config.toml
d_model = 224
experts_per_token = 2
moe_layers = [1, 3, 5, 7, 9, 11, 13]
routed_scale = 1.0
norm = "rmsnorm"
Below are experts of layer 5 (counted from 0) of a mixture-of-experts language model. Rows are named router (the router's row for the expert), gate (a neuron's input weights, with its number), up (a neuron's input weights, with its number), down (a neuron's output weights, with its number) and show model dimensions 0-223. Each number is 500 + 40 x the weight over its row's rms, rounded and kept within 0 to 999. Numbers have three digits each.
After each expert's rows: "gets" lists some tokens that make up at least twice as much of what it gets as of all text. This comes from a sample of Wikipedia text that the model never trained on. Tokens count by the router's weight.

# expert 37
router:515484480490474519458442452474492569439492555588546511481447499529505521469539456449494502505514544533467466473484506490454511566531524542572494497463481465523462471448543614505487508481438516514473532494489475509581499543496567570454454555510514565546538489565534459547436482535492541448514524432477465505541501528442514454443434550510491545433457544444444495525511481490494530458528467430550499588447479498484479480496513538514567452461572547544526537500546459559567486547518477453440522531475549484513465495402422440509465524533525438523537538497515485507521470531570438466545527436441434531487556505485563466571488464509532459453478479472486460455537470531518432462505
gate0:449472555475504458503422575551495498471530510532496416486502471441406449499606509478522509468506558519490489514509469463521496504545543461503476513396464457519453395550509463508479471470557436523430520469515453529485406495516503501541536506509452444539467472529457563464535523489468462493498531544532550430512504449557519457435480539495531501526465492508467452501489490536477495402453467501521512516480558507499504486483532472491526440484515487557508528508490490469498456437473505451525585539509501510459472458508443506442520532484434538556477456492443472439510498553611447554459431530550566487520501543415455512500455513544460462499484562589560447520540513470472574475474
up0:540461419523475480489507544424486543534470485456431528466456475445543501526401513469532521592507537460452453518528470550487481506490513447486543386537418473553541539471543531456427474581465490454481560537555510435527548534454518451494529462486483454480484461505496446576502533510482561469548506465511443545527505515511469506472463554523450504496575538501553535531429499503517563517551534453405474448502496497476502542475525518526502467472569491489491473544495498526545481467482499546473499532462479540465488534503523488499468580528524524385501521472564460459476541498528499527474475485482500618477483433491590452478497563450508536529508537412509486474589507504462526534472
down0:550543482446496553486503489514496518527583561548479465491514522465560524510468451465463494498492498487515449519457457522442440587478511571481520434500608501539499516519476495541565535542520459502497513566457498498463437502488546519434506543521532555462503456510528536488494441508433488423484589429537514574461559555466496499569465474485542499529531548537530517528429523507499472471572479430511451601497543444478541444534509490440510530437527481446570516511580507505522551451536516507530524472514470475510488537471488534488501521602478464577498484524471455518463459544457520451474542405522525502490446503498504554552463470532456489499523527423493466505473436511601419502523
gets: "1 ", "3 ", "4 ", "0 ", "5 ", "2 "

# expert 38
router:492471541508551472505455488546517590526485486445503538516424483498504436498500509464579434481559471474477517432484511501511445480477521517446508478508553468507484515469528450510484519492491472559453490461565521529461543446493489475541489516454488471489480464467493509572479588434526553491481443522553499488405569450464495528471500569479454536524550525461542499518476483528474473542523540536548498542511421536579457510525578521489496506445529549526517438507503526558429449418505516517459525539419488516481560556562529434519477501542540489428537505502464442445515544487472415472473564449486525492511554548577464423522489483575594565482482456466486535532451569487545541561470
gate0:554516526506517492534436581375432470503561514423487489454509538517513454521493464502532514500507472555451456489530571453532418504542524462522506526502563475523553522527484490463510577538471516474486532416480471554470479447496482508520554436426516510475471513566462554514523530463549536444458514481567573494452473484495520514514500544520503549478487503550540446455491502440473435492500430488527538463495474503514494524553502462563542509403574477457555495538554578491460466459468472544575507514463443457493383561478425542534528505510490511450430595526510542475502513489505508487508496476536534493557497559562483483530456518533538524552499493531502513487486573559522595477494
up0:624529535447488540499433519391459492485564485447502557430479517504477470512485446451544478468489452545443450443488598449481444508504532431480489502483548475517530503501509449464508523530487517462480531440499560559458482441493480547528513470477571515483473482567532519490464523460587479484493509465556525519462450515490499481536526563529526516472500553509556474512449485505462427528462421500472545472448483528499459477494552455554516481415564490508537524519537540442454462468494479535581537535448531471518477545486482525535524540519538508454432564502563524463512547487492444481490458503508526503597495523531522515488461565538520568534495497578523491510460593539541617468474
down0:489430474518524531517485513594457551531613517453503537455468526489528479516493461424544530458473525526510532515529521518471412499438479518537481515540448410491523580548566495495530526460488483565474520488488509477529481524512483500521527457536559541449533425486546505444537488456471524477392526511506484421469506465449552511546549559463522555512471501437469511491526522426574523502481488451558458452476497539539506535443454502467467493475509530446519453512505575502470431497467481495567479503496438476542476585479494435537519442558522463548491520490456523496483585496503449529439435480564488515472494509494434494576510514610471491554441556483508543538515506516601475506524
gets: "h", "st", "b", "g", "w", "s"

# expert 46
router:528513478489471502465462525497481499433480511535454528491477504466486505475565596463462521589482603480450498490483479462491464531557504582488485494525534554453470479484496508454483494486496494527499522488422522490544490549431559467534438510475495443477495573522420475475484423445485539534511445543509515489481475438473448446525496433441539517412484466550448446561564546533462532505479465470501494532510534576549507501507523518449455600474445426527531542472497508443487504562547476461443569476457489482553529458499462556555488476505513445458506498503547480487451517487415534526517479597560550539483427435481506467455403482446443469468504542508470450534507518521521432514459
gate0:520486562576456523477465513558476541540468528516444514462496492558502444530500483485510469487572528401504492459428440486540490557525528471562498570542570609579530470534542553452515564489483503479521513470533547540549500551532534585481506469522542480515494542549501526529498460531524510535520515493435481501525506503458528563445437454509603486458464457465573497540451517535548494507499500514468555580533476470488564478498512524466474547474501434431471542497510453472544446526552558467499520511506512463423530505500522433502484594551521551500471503516486438553440516538462504432442502559543505525581528542554491459473506522465542488549414542491496523471505453563511560543493
up0:555497518593496539518491563501476519474556506526462452482481483565520433434448466541463513457477563473585455569504448474516404477485496460481510530500551581519570523546510471425568506478498463506509514484477523482454507535517480463591448508517536543469494546547478471521503508537487495504502559516507548484494482522512527536434495470487534494471460430482558497533386475583588465459482544434495545599469476522439490472568465500499476562436525525515482536498534437447505549498539568506500536480522571474488510499473531534457474556532481548488518437475404483516462496508534527423451510473499571502502501554496479473512480583456567506517450442440495503509549514571441528499520
down0:446436503535562466509489486501492488500524427461450457448482516498472582422456448490533523525500509457520447558503489459475489434480502481512521554540531545475421498593536464479499527547529502453454466512461468507469498552511515472443500436515543517518489507496448469483543505503520484453561520452475513450417489483527523579457517473546488520499503502603497515483507587540529477494437418499450449427529514498495536463419537539460517589604548466505449522500561532459556457455502504494437520485505544507474476544536553439521500539521427526558523412512443500481494491510545528537487464485572464483505474483447550477393549559466533544458437421499501471499514567482499514552509
gets: ": ", "| ", "- ", "; ", "– ", "\n\n"

# expert 3
router:503436502529446473479543428441492563558535520515509494563481507583419486491518425501495493536476516454465502455568489557523581519470569541515535482471503484581440543490488469462509524513451433502464534590565468496461462480535492526543556518463461502511588469548558463472446548488534511541466514479489512458507520526492482561470474514513498527586548547486479463549512485502491390441465510526532469532506501515492567539522529573504517573529567512454427488440473553459595551481451503525506542515470515539496477534504514554556518466424560480492581466511503478511477540529534572447454541488490517516509518536479526443476545444502528509523526512494429451533505488617545476491451
gate0:542522504466436509443543549513517500489519441551486438517549534521512515470433533484491533533524491446535500469571495448567525480534526432509615458482467483499484497495521530526447460522442510453453488591469463488540568478458496531544597481475512533497532483547542488561455489563489514479487543481597516508497454586494487493438476555519517499510488638467461529520506506511441497501520512526504505502497420516466488582500503488550542503526552440460536510568572489520471534488505547498579534445549573532547505509475505586492550518480580437554501493559474511429477479482492439536471467483485495479493465535470526399572520492473527513591457510481553535524478527526517484558453
up0:450495515507559489520454526519538463548503502436534570472468466453565516561581532510547481474457511535535484522429541518427474512506464566481443519517502495489546554470502487504508488513521517572518506449519555477480468533575533533473409478537513478472544504444430528486556488459501492539511423496431426474485461426504510544610533486475417471470485407468548456468493499484541517515481447452519503549531551458477476418488526507467443488475409555523456453454502465507502436503494419504436438511440458461465532468498516452524465516495467565420463508451520545508518499511543548490489547500544507513511494480489494585452481399497488529422543471504449479470432503525512515429547
down0:457527535568460457497524513516553518502488509473486489474512534493516489529501484522586471450533548429456419497456529455551481451547524480523459539421510538456537499448515433537525495553534542469463487483568472416505511485503515472524556470482549548519500485484484520494451480486596595441475459503454498459469417545455498471525492452547418481438546460542439498473493467422524488534496521490570461563473506493448469474451541483497561483405491512531518439487490439514557512460503461512509468465373504523557511620506454521464489490447481447476561502541534521550525473536485541499528514565570540511476482524506518510517500457470515611476489541544435506504488505447575527523471
gets: "m", "n", "l", "p", "c", "L"

# expert 1
router:567540516540487443479511492512522456518539543470441544523454523523521482443490536492537569559534485482475469459459475458512579508486480552422549494525501462454452507530468502559450487545465571547524490545520520559443544500440526482536534474500571512497480456484482498493517457530441552497564551459494521565512421458502539406492477492536473491533521493474604505470497482536367512521508514528515534465466427412457454518380488472462531550517492504547479486453465532559466475466522475457492529543531465489409499506509527433539486555553469469507490456522496474456491470495499520538477465553479495431528496388543541458467542541479464452523524432540537494461423539564476542483483
gate0:463449491546521472487478541540460506455498453467463413471427409461543472496447517528495498502457450485408544487561464506495454443512489564553438494572560490571489507468513460498549537515484542459483585507492432427442447512497469444528537486525505493413538509437566483490450522475532495433421503425497507517423465488509540503558495488464565475569506514490542432423542496438500531517577496506518413514449497550491485520514564431541511506489470540499576497526508513460418532515485507529563493490505499476487474563508576557465508506589463507509523548480526523498484438524518513567489556543475474467504526516493595473535485505467487481458494506490446469500473484565558487564479
up0:567551480488435497557463509521511535487520508527556578549544586498472476452547441500484494501539501515556416495480558478485540568474499485457545483462441457433558496536488508489505505470513430537520422442518541566629491447474510533534480548477554539545452461557439494532528475562416493553592507485522458525575546503499477523448491511550443447452519461514485560557479538573468509490464493474488569467524463407497485473455481550502547520553553476521491449499522482533531459473525531552448566465527514510545500444513445388504463527484514461476497484527476467528528537474441464442513460497512527547507534471466457547506527500512535519483494510535546571511492555462423506479493
down0:484379464440433449516547518480411511521438591492506504514533527513486531478541507484448524612561539543483489485525452486490449471545466529520473428545574518501490517477503517498529539532497456499523510557400532475524535470501468551490473532492520501537438497518493545520541559497575488455504544566506515494555548483410564574526584424455560482429498471520490516508484497513439477464486540444444503528534513550497529430562502548540509480534545512480510493490523454501515460516485464477485422518449548572494578473559496460510510506494557565562458536513519454468534498478464444498478440499499474505437571531578485454412508429513442486553483527454473516498524469467489496497504
gets: "| ", "= ", "== ", "=== ", "; ", "==== "

# expert 31
router:450493455466523547505544525528461515520434494435516497488529496557540524428536515466513469498512506511465493443485482593454435529442491547542497593453475499505443531470499487496513546499445456513457544561531508431472467428558534527484454550489517498486535479570561453461535591430500433544485483484528508541468508446464424566529455537446463443515474469477529506511542473564498501540449486511546471572486556528522496538517487514570440545503559581542542539445474503501450404481550437512497534437557487481486507481558513451539474522440557461496553448535467568467528547533538544504508495501515497522455566454497465479473478469477546512469399499518494419540471446483468459452463
gate0:489581524504500486475517509514476502465437527484554509532492513503491538533487466458502564550543541477524527444532491511516417503479491447535515509556479470482502446454446501497459547536477531507538561598460503505428478553508495476507409439481445466434401472406505470557519469488501469480466468465494399543442455433513499481481458569460568464486476518484413499490486487491485477521528475516543484562550530516433473527459455457524493525446493574509536529491452555570590502449481485451523516523466508455430506459555544497474536565506513491529464569485460475485508514474569513501528546519471584465438499526468477454478498473537550568506448503522454443496401564548500505597478
up0:455412482533530541529514550447487474513518447419487481472470453468457475522586488459489561484498507548503457501498475510502513474505489425496482444437503496492505522470529456492505508523547445494562496470482468465571461477504534508513576532528540511589556527547520565463527489525531535529572478521443533468526569519500413515472553450514450497508532499479487526551476515511522545499423518455481547474542433503557569428529464531498493473533457485490500486473494498429437518527509559503478465514577457524501494504530455468480431491540510522463457507502540551444504567491508444419530369476474432524580484523428551510551514476416439466453600474509513435540539531444475516474565
down0:548545494531439568484576436537521504526527538472495518479468482498509472478555528581540537546557461403517483480521538464568507498607504513526520598498491497441575477542476499585473535527566501525523479477480435458502498514547523506521518514498528519488521499515509513457555500555519547454527516484472525483533481489456550544492456503521470480539476592519420495530442494362558489565584548499571531496513485568501449513494489565523476518566507518474508547474516483519465559479530482443479448435410468534513534525464539482434532482511563595502509539541499454516467478485467522591504494469546430456506499524444482435449556573511505491540548542500539529494532518480535523525505
gets: " ", ") ", "0 ", "\n", "1 ", "\" "

# expert 2
router:446481440479498530462568509550548471521440465517515502500520521530546474501524487478463512491484555440505568560516528485470524566514506494576529454461454434425530537546532523455458434429463527538462519498516501475457542507523510504457433508467488488443550484438522478488539555526501472565468513482538506566479496439449454526559555546454479480531487572527517504538482460572557504454478436488554460463471491553507490509487490554473536510553421561471463525599414557478483537495552461491439501559473445524457551488491556542536512497495558509539509517427450447527477557497518483475529489484472493504491506577527463493438504581520426456568525556450542501541584534559463472416468
gate0:539430529461510517556473454496538497497571565526521542577566515451498482471459462471458469568474470496476555509583550468513525520549472534517477560427536452517490498512440496538547478460424487521504445501548481476553531550471538581500588485503549482476517530451437468515530480539566543484567440528511513583472509523461498514495538458427482471495489443449523512535581467446480449483462457471440519517421491543484518544439557488575546499553566491462513516496443545538513529563503577496489538520471486516541483499468493571523456545517472489561514482463510451498566548487462449473545504416554483501490539508510579525506493522537486488548440568565490494421556502550454460507481
up0:563507501474458531549477485522534485516530549525488490550570538468525529500444447465456545557453458514442533517537558450485511546558499542539546577471561416530469518521423497568570466477425484535514440504452479538538517536419519533483533506475551435488512544481447489490472500545565498431568460499525500587441504474513504472521542477423448479495515503488470503526536471447472439499492436515468532529430505548530515524396560429542554481553508488460476512519440477557443524523518568476514512473525510470594500517485489526503469530490521521516520435456481441479576505456494451434521533429516474521515550524489547455481522557523454509559427562504498509399527491509470462514543
down0:515463558497455490539556513554508457530497525552454493560553520437473534491447453499482489522522529532521481559543490528495495536457491520439396429568497485527431531561524552504492460460550493486491481509422555552442506530479513514441553502476543570497488495521525529509560443553505489528532505448546455501515504485535539500518544560511517497490570550466503487505531517429489458424486527504388529513473579535498485555452480473468430486500480547437494399500494471519525510430531557485516480554521407496486513435480497511429496517527588468572503452520487474497513447461519499476559451482522557490479480538467538442532425542499460466504432502468489531532461553442426397544553
gets: "(", "U", "| ", "; ", "′", "born "